python train.py --n_experts=64 --moe_layers=[0, 1, 2, 3, 4, 5, 6, 7, 8] --balance_bias=false --num_attention_heads=3 --vocab_size=32000 --rope_fraction=1.0 --init_std_qkv=0.0474 --weight_decay=0.098 --schedule="wsd" --decay_shape="linear" --max_seq_len=768
Below are experts of layer 3 (counted from 0) of a mixture-of-experts language model. Rows are named router (the router's row for the expert), down (a neuron's output weights, with its number) and show model dimensions 0-191. Each number is 200 + 20 x the weight over its row's rms, rounded and kept within 0 to 999.
Before each expert's rows: "comes before" lists some tokens at least twice as common just after its tokens as in all text. This comes from a sample of Wikipedia text that the model never trained on. Tokens count by the router's weight.

# expert 29
comes before: "\n", " ", " 0", " —", " 1", " 2"
router,186,221,196,220,195,200,197,216,210,198,241,183,219,186,221,206,207,200,232,199,185,190,214,180,208,198,224,193,169,221,237,242,215,197,224,127,210,206,191,174,206,189,181,218,176,183,229,222,236,177,216,190,212,204,186,227,213,170,187,178,186,195,215,175,223,161,205,185,181,173,215,187,226,193,210,240,183,155,165,215,194,211,193,232,186,212,192,207,208,193,198,223,261,190,211,157,177,177,203,207,187,158,198,203,195,179,201,169,185,204,227,183,207,176,198,200,182,187,197,174,190,213,186,199,197,192,185,198,184,201,185,217,225,203,192,183,188,181,207,187,228,186,196,178,202,226,147,172,197,207,209,181,223,210,190,196,181,185,201,205,214,200,208,192,202,203,202,218,204,168,148,198,176,165,220,187,212,208,213,166,229,221,219,202,220,177,202,214,194,229,177,192
down1,203,186,212,238,181,195,162,225,189,178,238,191,223,196,175,197,160,186,197,208,194,204,183,181,204,224,198,179,211,233,205,217,210,236,218,203,208,215,152,200,187,180,206,179,181,200,233,183,217,190,209,154,202,186,184,214,198,187,176,185,208,212,229,180,224,177,240,195,193,184,187,223,218,185,211,198,196,199,212,253,213,221,178,207,175,233,189,219,192,191,219,218,217,167,163,162,166,216,198,174,184,191,203,201,192,172,204,172,212,182,223,207,227,183,201,216,168,189,198,184,190,169,223,198,210,202,197,229,178,215,161,224,189,162,204,225,198,206,157,195,212,206,178,204,183,202,216,206,193,191,213,173,257,211,164,221,196,219,212,214,202,165,197,184,222,217,175,185,213,198,211,199,183,229,172,186,210,204,208,206,205,225,178,213,200,233,208,231,188,181,189,219
down2,201,218,157,178,178,225,186,188,196,209,211,250,182,180,216,199,211,167,191,189,179,190,177,192,194,230,203,178,168,197,197,214,239,221,220,208,195,215,214,191,191,210,215,234,235,211,208,190,233,187,221,191,208,213,187,169,205,228,189,223,174,195,192,200,214,249,208,194,218,185,194,203,213,189,181,169,199,208,205,188,236,185,218,195,186,207,246,165,195,215,174,242,217,182,193,233,162,203,175,182,215,206,173,198,185,207,197,220,196,226,180,163,191,197,221,181,224,247,183,216,163,216,194,211,209,186,195,157,223,206,208,208,196,191,181,208,209,204,188,201,172,226,173,162,219,205,206,223,209,219,226,176,242,166,180,202,186,238,181,226,178,193,195,192,170,214,198,156,199,190,207,175,227,192,195,175,196,224,193,206,192,194,186,202,199,180,174,207,210,219,191,205
down3,199,157,187,172,224,204,185,198,181,179,219,249,210,193,192,198,203,178,194,193,165,170,203,204,218,195,208,234,183,178,205,218,184,203,215,201,174,176,206,187,180,199,180,189,223,224,219,167,188,185,203,241,176,178,215,223,184,168,200,221,208,204,209,198,186,184,191,199,217,187,245,159,181,191,208,173,184,234,215,184,200,225,240,194,203,203,204,191,222,204,194,170,184,201,201,288,200,206,190,190,199,179,221,202,214,220,205,212,207,205,205,206,211,210,191,195,193,222,198,205,192,196,161,275,204,207,214,188,204,190,192,159,190,223,203,224,193,181,190,217,204,219,193,219,202,206,221,182,201,157,197,187,191,205,209,206,181,192,222,227,208,182,226,220,202,121,192,201,182,199,221,223,215,206,214,185,226,193,203,220,201,184,230,197,205,184,186,196,195,201,220,202
down4,202,206,194,182,192,202,195,204,178,188,225,212,193,210,202,214,225,215,194,206,190,198,194,174,206,203,187,195,227,195,149,187,181,170,181,164,200,188,202,165,179,197,213,173,218,192,214,158,219,205,197,226,175,208,203,210,216,205,210,211,205,144,173,215,193,230,206,166,195,198,167,221,199,198,229,191,189,205,204,222,201,190,167,196,195,197,217,216,198,247,193,224,223,208,204,154,162,197,171,202,221,207,187,214,225,208,184,221,227,202,215,162,189,215,214,191,187,207,164,190,176,188,228,206,214,206,163,189,198,189,205,222,220,239,195,183,185,210,245,197,194,212,194,188,210,194,192,190,181,216,199,179,234,194,183,190,180,220,190,230,179,228,223,185,269,210,213,214,204,195,217,174,206,188,176,196,210,202,217,187,157,171,226,181,205,257,243,190,227,189,203,199
down5,207,213,176,208,213,167,206,191,197,183,210,195,190,212,214,170,192,212,227,191,208,233,215,203,200,208,166,217,199,219,187,207,179,197,212,206,195,178,209,205,211,167,202,197,162,218,225,170,216,168,172,183,211,219,234,220,221,189,175,187,217,192,193,203,194,162,213,211,180,181,188,173,223,227,217,212,192,208,188,252,218,213,190,205,192,226,198,208,200,197,229,221,218,165,180,156,224,222,175,221,200,199,204,206,195,215,169,147,199,184,169,224,207,194,216,161,186,185,203,243,176,218,203,188,209,211,199,189,217,180,196,184,200,231,192,201,237,165,192,197,227,235,191,177,193,210,197,173,166,204,186,164,179,248,210,232,183,204,181,208,183,218,198,235,214,212,200,186,220,195,220,225,188,176,177,209,194,232,233,218,195,200,216,187,210,175,198,254,230,198,201,191
down6,182,205,230,164,188,203,182,198,200,210,210,197,202,180,214,207,199,215,185,206,220,242,211,162,190,207,175,183,174,204,223,197,188,210,177,183,208,207,211,191,202,230,148,208,210,202,176,185,202,222,228,173,164,207,193,183,203,169,173,194,221,214,202,216,205,181,244,193,213,226,165,240,203,209,228,207,198,190,198,190,212,180,226,171,210,191,200,204,200,200,205,205,194,212,208,172,179,231,215,173,224,207,200,193,175,207,214,194,209,162,223,184,178,182,205,180,194,246,232,186,187,228,197,200,200,220,228,201,209,232,198,179,163,191,219,196,214,185,212,247,169,190,164,169,180,229,214,216,191,227,230,182,182,197,203,145,198,217,187,195,175,209,199,205,153,235,217,173,178,188,230,200,201,223,201,170,228,204,177,213,209,235,211,215,216,212,202,172,225,202,213,199
down7,183,228,184,185,173,182,209,215,202,198,163,209,210,200,203,182,238,199,168,219,189,244,215,199,175,204,174,199,214,189,219,173,181,167,212,249,165,204,229,206,185,231,214,178,215,175,223,181,155,215,233,208,192,223,197,214,210,229,198,200,186,173,214,186,223,220,228,202,196,211,192,201,194,184,197,168,205,183,191,202,194,209,176,232,224,212,221,220,218,231,238,200,195,202,195,214,199,232,205,170,186,209,218,201,219,230,207,205,208,184,211,179,185,176,190,228,175,203,207,202,173,261,204,247,212,205,200,225,211,191,188,195,213,226,220,213,210,200,175,208,195,205,185,189,184,199,177,183,202,202,242,216,181,171,193,152,190,227,166,217,198,193,180,193,229,191,214,182,159,177,167,187,196,201,219,187,184,173,181,172,204,208,177,205,177,212,220,201,227,203,230,214
down8,191,216,215,190,182,204,178,198,216,185,174,167,199,220,193,209,173,218,189,198,181,207,219,206,195,217,205,194,165,184,213,195,221,201,194,172,149,227,199,225,205,206,221,206,186,123,176,240,237,209,232,178,208,219,203,214,245,189,221,171,205,202,237,205,205,225,203,197,222,190,201,210,175,187,177,194,249,206,218,190,192,191,204,207,205,191,205,197,199,179,205,203,170,207,213,232,214,175,215,216,205,208,210,215,215,231,196,181,216,199,219,186,183,189,213,204,214,215,192,242,229,216,227,163,223,193,215,181,171,219,184,231,182,174,201,166,235,210,174,193,194,192,196,208,209,190,218,208,211,192,218,212,177,170,163,173,181,211,233,173,225,212,174,178,205,160,192,206,176,220,200,187,166,205,218,205,197,189,193,181,227,236,221,202,236,230,225,205,209,204,195,188
down9,214,205,187,207,209,229,215,185,184,255,177,254,195,220,163,190,212,207,166,199,180,227,211,202,181,214,162,186,174,206,185,180,202,203,221,201,200,173,211,211,197,184,174,207,189,156,180,200,227,191,201,211,227,217,209,174,216,187,195,185,219,241,196,196,165,240,201,200,161,229,168,210,203,206,207,226,204,203,189,225,193,205,219,229,197,192,205,186,194,206,198,197,195,171,219,246,200,198,203,205,217,187,192,208,154,200,181,189,207,259,217,189,185,228,228,214,202,197,183,199,201,186,207,233,210,236,207,234,190,221,181,202,212,192,199,194,239,226,183,168,196,236,189,205,195,167,221,205,189,154,189,213,190,175,198,190,205,206,203,224,153,202,209,205,204,204,213,174,176,204,228,162,201,216,225,196,192,210,196,197,168,219,194,207,196,196,204,226,192,244,198,222
down10,211,231,222,185,209,209,225,187,225,170,202,204,183,198,191,204,208,180,185,222,200,187,197,213,191,164,154,233,201,208,217,185,197,196,194,189,205,199,200,189,198,208,191,209,198,198,208,194,193,203,202,219,172,204,213,181,212,208,186,197,209,198,154,211,175,207,208,171,188,192,164,208,208,185,210,235,239,186,190,207,148,214,205,174,238,211,225,212,191,221,175,176,184,192,199,172,207,188,200,197,226,264,210,210,182,168,183,218,197,195,180,187,203,255,192,223,206,221,209,201,209,186,218,206,199,180,221,189,204,205,206,215,194,173,220,166,160,224,226,203,185,207,222,234,156,206,222,213,197,185,148,216,203,196,194,242,233,211,208,218,205,176,195,225,228,191,210,188,220,167,261,188,192,206,185,187,208,200,190,218,230,163,202,197,174,158,213,221,224,217,198,193
down11,194,201,218,160,171,222,206,188,191,178,183,204,255,213,178,216,208,222,231,215,170,157,208,203,211,225,225,195,198,200,217,201,182,204,189,194,204,186,217,190,180,183,191,194,199,220,221,171,200,198,216,166,192,193,221,175,204,169,176,206,237,179,216,178,217,227,206,191,185,219,203,220,203,202,172,172,221,220,207,205,238,213,194,234,201,180,179,231,176,217,182,185,194,186,187,192,211,201,228,200,200,167,210,201,158,200,175,203,200,170,198,216,201,204,171,228,189,222,204,182,216,174,190,243,203,195,196,193,190,179,240,195,195,216,185,205,236,206,173,219,209,223,224,213,182,231,212,163,176,234,219,202,184,187,167,223,216,186,202,233,170,230,251,199,216,196,181,196,203,168,171,211,219,254,196,187,209,195,177,207,186,202,210,246,201,180,210,209,197,210,214,188

# expert 42
comes before: "|", "\n", " ", "---|---|---|---|", " 0", " 1"
router,177,217,198,223,219,199,208,198,205,168,200,206,191,173,225,164,187,206,215,230,204,208,194,165,228,194,194,220,167,215,263,228,204,192,197,143,207,207,165,198,226,186,207,202,191,213,194,219,228,201,216,192,207,213,169,205,225,172,191,207,208,201,227,171,232,160,196,183,182,171,235,200,204,175,191,206,192,182,214,208,193,191,184,194,188,197,183,199,193,183,211,205,217,184,191,129,184,208,186,184,198,175,190,194,194,198,210,135,203,212,226,209,187,221,201,203,158,207,223,178,165,220,196,155,204,182,171,196,191,197,181,204,194,177,199,196,174,167,222,210,240,214,179,194,170,221,192,184,190,193,187,176,199,223,192,168,182,181,193,204,219,183,230,191,197,226,199,206,207,191,182,200,177,161,197,210,210,233,194,175,220,201,222,207,191,204,189,205,220,209,163,208
down0,188,177,192,192,205,189,193,215,209,239,191,193,242,214,220,249,208,213,182,181,219,215,233,197,218,181,255,201,206,211,191,201,208,207,215,232,190,208,185,199,235,236,184,214,200,192,188,209,183,192,224,225,170,209,175,222,237,198,159,208,183,208,212,176,170,215,189,219,199,193,199,183,184,212,178,202,203,189,202,177,213,201,207,201,198,165,202,196,214,194,204,191,197,239,177,186,186,213,219,222,186,252,205,215,176,209,224,216,220,181,208,182,221,173,202,174,193,201,233,206,186,236,248,168,201,201,188,188,189,190,197,208,194,163,206,223,137,218,209,216,202,203,189,184,211,189,202,203,191,229,193,227,221,198,201,184,227,219,168,213,226,217,226,228,188,200,201,215,191,212,171,214,230,186,202,182,193,171,211,167,224,240,201,196,199,185,230,167,181,155,207,179
down1,194,194,179,194,231,180,185,193,181,235,170,211,167,201,218,220,176,223,191,194,203,211,184,195,195,234,206,181,200,173,190,178,201,216,220,199,199,196,213,182,207,192,201,199,189,186,169,190,203,231,222,219,199,221,202,149,187,196,172,190,172,238,219,194,202,231,149,208,202,191,174,186,216,175,191,198,221,162,205,212,188,188,168,183,168,178,191,194,216,219,211,224,209,195,195,209,199,188,201,233,192,214,153,197,205,199,209,201,209,230,158,216,202,170,172,176,236,253,230,197,219,183,163,194,198,219,171,189,204,206,200,220,230,161,165,184,188,202,173,225,182,189,196,214,211,187,201,173,197,242,186,188,171,163,203,203,199,212,208,197,211,237,188,200,208,224,194,226,208,200,206,174,158,194,211,249,170,197,232,188,174,225,197,225,209,193,194,218,191,192,204,200
down2,148,207,213,236,182,238,173,153,175,227,222,211,182,221,186,215,211,199,191,200,202,188,163,200,227,170,173,192,196,185,233,176,203,211,195,194,217,185,180,185,177,215,197,228,229,148,221,212,209,188,210,217,200,183,182,220,170,226,190,196,177,194,182,214,198,195,227,205,192,190,213,241,194,206,210,180,198,214,199,194,194,196,196,163,194,181,203,215,211,169,204,182,211,251,193,209,205,210,194,191,257,214,200,189,209,174,217,195,200,213,212,195,226,191,232,223,222,196,192,199,199,176,210,224,176,237,177,190,193,172,191,248,164,202,234,201,196,169,215,214,165,185,196,221,189,215,193,231,225,221,234,186,213,150,204,207,187,222,190,192,197,231,195,206,218,190,201,167,203,180,205,204,178,206,191,189,204,175,175,200,217,200,186,216,197,197,187,208,213,203,171,245
down3,266,183,221,136,169,210,213,204,187,190,194,231,206,204,170,202,217,186,194,229,234,211,168,213,198,192,202,191,214,199,188,190,249,214,217,210,223,231,184,204,176,184,220,169,214,215,207,171,180,198,219,214,171,214,170,190,198,163,224,172,195,208,201,211,190,184,187,165,184,231,190,225,169,219,209,193,218,204,218,204,207,157,218,215,210,212,195,203,198,209,185,177,197,198,220,197,211,190,202,203,208,232,190,172,211,189,185,187,211,232,201,184,203,205,194,188,177,173,220,215,200,159,193,214,223,178,206,188,194,188,184,192,233,180,183,164,185,224,207,179,168,214,231,175,187,178,205,189,221,201,189,209,195,226,191,165,210,159,173,199,240,160,178,178,223,169,205,210,199,190,228,175,202,193,198,184,188,209,190,195,230,152,216,205,202,205,194,192,191,222,189,190
down4,185,166,206,201,218,171,200,205,183,172,195,195,203,225,217,187,213,214,201,214,172,182,198,204,226,244,220,187,239,204,177,227,199,199,191,215,171,204,227,180,186,220,208,201,219,221,198,221,186,203,220,208,201,169,214,180,146,226,173,199,177,209,164,209,229,211,223,181,188,191,203,235,183,180,209,214,177,172,187,145,241,218,189,189,221,188,191,196,209,220,153,172,189,220,218,199,195,196,231,187,204,204,219,203,196,239,202,164,206,204,170,192,203,179,224,185,199,224,184,178,196,178,216,179,197,199,207,175,209,178,208,178,221,199,228,187,201,200,192,230,192,189,192,208,212,205,210,233,225,206,206,212,239,177,201,177,213,185,163,236,213,211,183,227,197,204,219,198,208,199,204,184,225,184,198,185,192,190,188,164,230,211,187,240,160,189,153,182,226,229,225,210
down5,204,200,199,194,196,210,179,228,212,201,211,171,206,178,251,186,178,207,180,163,228,198,207,188,178,196,193,207,190,185,205,210,174,207,179,216,202,182,206,184,210,231,227,219,185,194,197,200,204,197,159,199,194,180,201,197,216,206,197,183,212,198,195,182,162,183,215,259,220,203,224,207,216,190,177,193,162,192,199,164,213,215,215,210,187,206,212,160,193,162,208,207,208,215,192,225,216,216,209,213,164,214,200,216,193,213,152,202,199,212,193,233,213,175,197,195,210,182,231,206,224,223,227,195,191,203,200,170,225,202,188,215,217,180,192,206,225,199,180,192,151,210,157,183,209,192,224,186,199,199,238,219,191,198,187,223,169,259,213,214,190,231,211,198,147,203,207,181,197,200,170,204,237,236,243,181,228,199,189,237,204,185,219,195,241,212,199,223,201,201,189,179
down6,250,243,189,223,191,209,168,180,197,177,191,194,156,178,179,167,183,168,204,202,207,198,241,234,213,209,203,214,200,194,195,205,254,181,192,155,209,188,224,230,215,226,205,229,201,218,184,189,205,198,188,226,183,194,202,177,193,173,204,196,197,206,220,225,182,237,177,224,228,208,229,193,182,195,206,182,159,204,218,185,190,222,190,210,252,192,181,177,195,218,206,170,159,220,228,229,200,180,187,231,175,196,177,169,178,182,199,163,190,235,174,218,200,198,230,196,204,137,197,213,223,171,194,216,195,190,209,209,205,176,194,234,228,215,200,176,183,207,192,168,177,195,180,229,208,205,184,186,206,193,219,233,176,187,189,217,206,192,200,166,206,196,179,208,201,208,200,194,208,192,191,187,211,226,223,193,198,188,188,185,223,213,199,194,218,188,203,192,204,195,190,210
down7,222,210,194,194,191,196,215,198,219,221,196,193,229,217,196,178,208,219,213,202,177,165,200,218,212,234,191,210,149,226,190,194,173,207,210,207,164,189,237,232,197,200,220,200,199,243,224,198,209,208,228,188,203,210,160,171,186,225,244,239,200,220,202,217,217,190,195,208,161,213,197,215,198,219,221,184,188,177,207,197,162,201,187,189,192,224,193,185,209,187,210,209,211,221,218,225,190,195,191,190,210,183,261,236,197,233,224,224,186,192,207,193,181,221,237,211,200,214,226,185,181,221,208,182,216,186,162,205,214,205,219,208,185,164,200,188,211,245,210,193,216,205,227,210,209,201,185,231,217,175,198,230,200,186,229,186,175,189,185,166,195,224,165,193,199,196,211,200,196,239,207,194,233,202,226,212,208,196,229,148,255,196,200,220,194,207,178,193,213,189,190,195
down8,215,160,200,186,186,194,213,212,177,208,201,205,163,213,185,185,160,213,162,197,191,195,208,204,227,194,208,215,226,186,178,186,210,211,189,228,189,218,211,190,212,195,169,141,199,202,205,210,213,202,184,197,174,232,161,183,194,170,206,240,198,181,212,210,170,208,179,200,187,219,232,227,215,200,201,185,213,183,209,232,222,193,195,176,209,215,202,187,203,217,214,219,153,197,193,187,193,216,205,156,200,213,235,202,195,211,202,174,210,198,216,214,212,185,186,190,204,177,201,165,229,179,173,181,201,170,190,225,181,192,176,181,226,232,186,201,168,179,195,215,200,218,187,214,185,222,214,189,235,229,195,202,192,190,221,206,235,177,191,209,168,186,221,193,232,237,219,212,210,225,201,224,181,183,175,193,219,196,179,165,162,180,199,188,221,222,217,164,187,148,241,183
down9,204,195,189,190,167,205,204,226,153,199,238,223,224,196,218,227,181,164,187,193,211,175,196,163,187,229,220,196,171,171,213,195,186,247,208,206,188,213,227,173,222,202,185,178,200,194,197,182,263,219,171,159,169,184,213,205,221,203,197,201,168,199,204,212,195,240,200,191,166,197,204,196,193,225,201,181,197,191,175,176,230,231,189,205,191,164,208,209,155,178,194,175,224,218,174,193,198,219,211,197,213,230,173,182,158,221,189,174,201,170,214,200,210,181,215,206,228,205,182,222,185,227,180,193,195,188,207,194,195,210,208,186,163,245,227,224,214,185,213,220,224,171,199,171,220,227,195,211,199,194,215,200,196,192,215,196,213,185,189,184,180,219,196,186,198,183,208,173,169,231,195,200,206,197,208,198,187,186,221,180,175,189,221,214,174,176,238,223,196,197,229,192
down10,208,195,189,168,221,191,179,211,180,209,204,175,217,192,190,178,175,231,204,224,201,203,205,198,177,195,218,174,188,217,201,202,227,258,179,224,196,197,232,179,188,219,192,141,216,221,184,223,175,209,190,178,199,192,221,209,220,211,218,182,189,212,208,173,191,196,225,144,218,208,230,186,197,235,178,160,165,221,226,206,241,206,170,185,236,205,187,181,204,185,192,226,208,191,195,223,175,192,217,175,202,189,213,209,223,204,203,192,183,216,207,205,187,196,194,163,207,173,173,168,227,222,214,187,208,198,167,173,187,180,194,179,169,222,166,207,178,162,182,217,207,174,175,192,181,187,221,211,204,197,206,216,191,202,229,193,191,187,236,201,173,187,182,208,191,233,183,209,190,180,186,179,213,193,223,239,160,188,199,216,228,206,180,182,214,214,202,217,218,180,179,230

# expert 38
comes before: "==", "The", "===", "In", "|", "-"
router,198,206,222,225,177,225,196,226,208,207,257,199,212,213,180,211,186,163,198,217,175,204,182,177,205,233,210,195,198,208,188,205,185,174,208,164,210,214,181,192,210,190,176,180,170,197,204,231,205,158,218,161,230,181,165,180,203,185,185,171,212,207,222,196,203,182,204,202,195,186,256,197,198,176,228,213,184,137,217,204,216,196,207,225,201,201,165,202,207,181,180,189,232,196,196,175,193,201,178,205,214,185,196,230,198,167,199,198,210,215,245,213,216,191,232,221,186,190,195,179,192,190,180,163,229,176,201,183,187,228,154,216,227,173,208,194,192,204,162,201,194,200,191,202,177,205,185,173,211,178,202,167,211,212,194,171,176,193,204,207,239,210,206,171,188,191,208,218,203,196,198,224,190,204,159,186,230,205,213,195,242,217,216,225,224,193,196,217,216,212,203,235
down0,159,237,212,225,174,187,211,186,197,207,179,182,185,234,206,214,194,211,193,200,188,204,162,192,232,205,247,191,209,159,186,194,229,214,168,232,142,176,205,182,201,217,190,175,197,222,205,191,154,181,207,187,200,207,178,190,205,192,192,195,212,183,191,207,178,198,216,187,214,210,184,238,239,185,218,190,199,223,202,223,221,206,231,213,247,197,190,228,221,195,197,187,203,203,201,173,190,169,218,196,165,230,203,197,194,188,196,242,215,231,208,193,201,224,207,208,194,191,184,229,165,221,192,184,201,180,233,216,225,197,223,220,203,183,196,174,184,192,183,177,216,227,188,211,173,182,163,252,214,208,199,218,178,185,213,203,180,215,191,180,172,174,198,219,160,204,189,186,197,209,157,207,196,218,212,194,211,196,197,175,203,184,208,221,211,225,193,194,160,204,168,220
down1,206,207,190,214,225,203,214,188,181,182,184,224,163,175,193,203,191,224,241,224,181,164,214,198,168,205,219,181,207,228,179,175,205,196,200,195,181,212,208,221,197,212,196,165,183,211,204,204,194,220,196,199,209,199,211,220,227,206,184,215,170,189,218,201,199,217,187,154,198,180,203,169,234,187,209,216,218,212,197,207,217,200,199,213,195,184,198,199,189,177,174,224,205,223,183,242,179,212,183,226,182,151,210,188,184,220,203,214,214,212,177,214,154,204,217,167,194,206,201,182,245,196,194,230,247,223,191,205,216,170,166,210,199,235,188,207,214,175,213,158,209,218,194,164,234,184,182,206,161,219,177,202,198,177,194,215,198,178,190,203,210,171,225,231,229,233,218,201,202,165,212,181,222,224,233,179,190,191,215,187,147,203,218,162,200,189,200,192,228,208,204,205
down2,187,214,213,251,250,169,187,178,181,223,210,193,190,215,203,188,187,228,201,201,224,190,230,190,183,176,196,199,216,185,171,185,228,180,225,186,185,195,208,217,226,209,194,175,201,213,189,192,224,191,222,208,186,214,226,172,221,196,202,213,202,211,192,199,163,182,183,207,172,241,219,191,204,193,177,241,205,246,196,182,217,205,220,193,218,196,213,210,205,173,195,195,222,216,197,188,215,218,226,201,181,222,218,224,194,222,173,197,197,191,214,226,193,183,191,179,172,168,202,194,246,181,193,213,221,214,219,207,203,189,222,193,210,190,184,218,181,162,205,209,220,196,233,200,191,247,166,205,215,193,203,213,180,215,247,222,188,210,164,185,191,197,150,220,203,202,237,211,207,226,189,165,213,208,177,208,196,222,247,186,204,193,189,202,194,223,182,160,211,238,200,156
down3,192,168,200,180,204,196,209,194,215,237,218,223,219,211,187,197,207,176,212,215,175,205,231,191,211,189,210,196,219,185,203,191,211,217,199,213,207,216,197,180,181,229,200,166,217,193,218,201,206,204,208,202,195,187,201,205,197,222,250,246,168,181,194,196,193,222,226,180,180,182,196,199,155,186,206,194,215,255,242,221,188,244,183,207,231,222,212,188,193,193,237,203,224,223,184,232,170,204,192,211,188,178,236,204,178,179,159,207,208,180,181,173,172,147,193,208,196,192,221,212,217,224,224,210,157,181,180,218,177,207,189,191,210,202,195,224,197,221,208,197,207,214,169,202,169,215,223,190,186,212,211,193,212,189,211,245,197,187,161,187,191,180,187,224,224,137,221,211,162,200,198,205,209,190,198,209,210,208,158,159,186,196,201,215,195,211,221,203,193,187,184,202
down4,233,171,205,223,223,203,184,195,250,223,181,188,202,217,226,191,225,190,215,205,222,203,212,172,182,229,191,191,176,225,214,193,231,225,166,213,176,181,199,207,189,186,204,174,184,214,199,196,204,196,219,217,209,203,231,197,229,177,147,210,226,160,231,208,210,197,215,190,252,229,184,195,206,178,214,183,210,199,201,216,211,188,169,212,192,207,188,187,177,169,208,206,171,196,208,252,202,211,165,207,203,178,233,195,198,217,196,198,173,212,212,209,188,191,192,202,194,214,197,179,196,208,168,209,219,220,236,225,221,189,185,191,201,197,213,195,205,186,172,245,162,193,198,178,201,164,198,177,200,183,217,191,167,195,183,161,192,186,177,199,202,188,197,142,225,176,191,218,210,200,193,199,166,193,177,214,212,211,220,229,170,182,223,215,170,198,192,206,199,243,237,204
down5,202,177,180,158,189,227,199,211,175,189,213,185,231,195,198,163,245,200,177,204,209,203,213,190,193,200,218,182,216,185,195,203,239,231,194,191,191,197,237,199,142,237,215,203,186,213,207,193,224,230,203,195,184,173,203,197,202,166,196,210,194,148,181,223,193,230,222,210,219,214,199,173,200,201,173,194,191,181,188,147,245,213,210,190,180,202,222,187,228,208,177,200,199,198,222,201,198,186,198,179,176,172,170,207,182,229,203,177,196,173,209,172,187,200,169,197,211,191,201,216,200,195,221,204,179,196,186,174,194,245,219,208,209,228,192,231,225,225,184,206,216,182,184,204,253,218,160,181,211,202,209,185,217,201,210,188,210,176,174,246,195,180,215,228,188,231,178,185,178,179,180,219,200,180,169,196,213,205,236,187,202,175,201,191,184,182,201,208,194,224,212,215
down6,153,212,188,178,186,189,181,193,187,195,168,192,209,218,192,184,170,203,177,201,184,182,206,188,173,188,193,229,189,224,204,179,205,182,170,192,190,182,159,192,177,215,185,176,200,198,177,194,237,213,220,201,203,164,196,192,172,173,202,248,192,201,211,201,178,202,203,215,228,187,196,260,216,200,199,245,229,198,192,205,184,199,154,195,166,175,222,196,187,186,196,215,195,214,232,210,204,218,208,197,214,195,198,195,187,171,190,197,188,224,224,182,192,219,222,215,207,168,207,221,159,180,243,163,216,212,230,180,215,226,180,210,189,225,175,204,182,236,206,189,192,207,179,198,158,233,202,200,235,194,177,182,219,180,195,209,184,194,224,228,246,190,194,208,184,225,209,228,194,182,214,179,169,202,205,211,222,179,196,213,220,196,203,189,237,197,244,195,202,233,188,207
down7,202,211,199,190,214,191,220,188,214,199,214,199,182,185,183,192,203,176,202,212,206,152,215,205,175,187,172,192,199,205,155,219,183,195,190,181,179,164,198,155,252,189,191,233,207,207,202,153,202,189,210,202,227,196,214,144,212,198,216,225,199,233,183,221,158,202,197,206,217,228,215,201,191,167,198,167,193,198,174,177,219,195,209,197,184,214,202,196,171,196,207,209,203,193,217,180,154,215,192,230,204,218,183,206,191,239,204,209,212,186,175,199,199,213,205,231,200,201,172,190,246,223,205,193,213,206,215,193,197,239,185,208,189,192,182,153,169,222,228,181,171,182,195,193,218,215,159,188,204,195,189,177,205,188,213,204,227,163,227,185,236,180,192,202,191,227,190,215,217,197,201,170,196,201,147,162,200,191,209,183,217,192,179,220,195,173,218,224,186,232,191,215
down8,200,223,171,184,180,208,203,202,184,206,203,205,161,189,242,197,210,179,171,179,163,198,219,186,202,163,226,204,208,172,190,207,181,206,197,208,196,162,274,198,195,205,206,229,208,239,231,141,216,217,185,207,168,226,204,180,215,216,222,207,193,157,161,184,157,177,227,203,212,188,199,214,220,216,210,206,203,210,162,211,192,217,194,199,178,205,186,187,203,203,196,215,213,200,212,185,217,170,207,205,206,201,179,213,227,228,198,168,205,164,208,178,204,187,226,221,240,205,200,252,199,216,212,229,186,210,206,215,230,219,193,217,187,184,217,193,238,192,180,163,202,211,164,184,217,179,205,209,192,203,205,205,205,199,178,228,191,222,200,207,184,211,172,228,186,179,208,191,226,223,179,185,207,188,171,191,202,202,155,215,216,207,209,221,192,210,214,192,191,221,193,214
down9,190,193,192,205,215,187,219,219,178,243,217,197,207,230,172,209,211,218,205,185,178,153,187,203,171,199,227,238,217,191,174,213,163,181,232,228,187,223,233,214,162,201,166,171,203,196,205,194,208,188,199,203,196,211,193,198,189,196,203,173,189,198,186,192,203,207,204,209,220,193,242,144,202,206,176,214,175,204,185,183,205,226,185,182,191,186,196,177,229,236,220,215,201,216,209,237,216,179,215,213,177,172,215,202,189,166,162,212,217,182,194,219,187,182,205,176,194,184,189,218,184,196,184,206,217,180,191,223,185,192,193,184,205,223,175,266,212,173,210,195,221,223,202,182,203,213,212,175,203,183,158,207,188,230,229,228,193,176,202,214,193,192,189,201,208,218,209,201,226,154,198,211,231,175,229,218,226,191,200,205,169,185,217,189,210,164,211,193,198,152,217,188
down10,213,194,186,162,170,189,226,218,198,208,218,211,198,209,218,191,203,209,186,209,200,196,207,196,203,202,228,228,166,167,222,221,225,256,199,186,233,179,213,214,176,193,173,195,213,212,222,227,218,192,223,222,192,192,198,194,183,172,192,172,191,209,220,235,201,212,221,194,219,194,199,214,243,144,180,227,188,176,199,179,221,187,207,172,210,209,233,200,188,201,209,191,231,193,231,224,214,206,244,232,186,189,232,214,200,185,213,191,220,221,191,200,211,169,207,212,185,243,222,174,194,158,239,197,151,183,198,198,190,201,193,198,199,180,195,196,188,215,190,215,156,194,168,214,192,206,180,219,246,196,185,208,176,212,188,173,231,226,240,209,163,204,229,191,191,175,197,190,179,196,202,240,232,204,202,191,213,191,196,189,188,208,214,181,175,184,215,210,202,182,185,201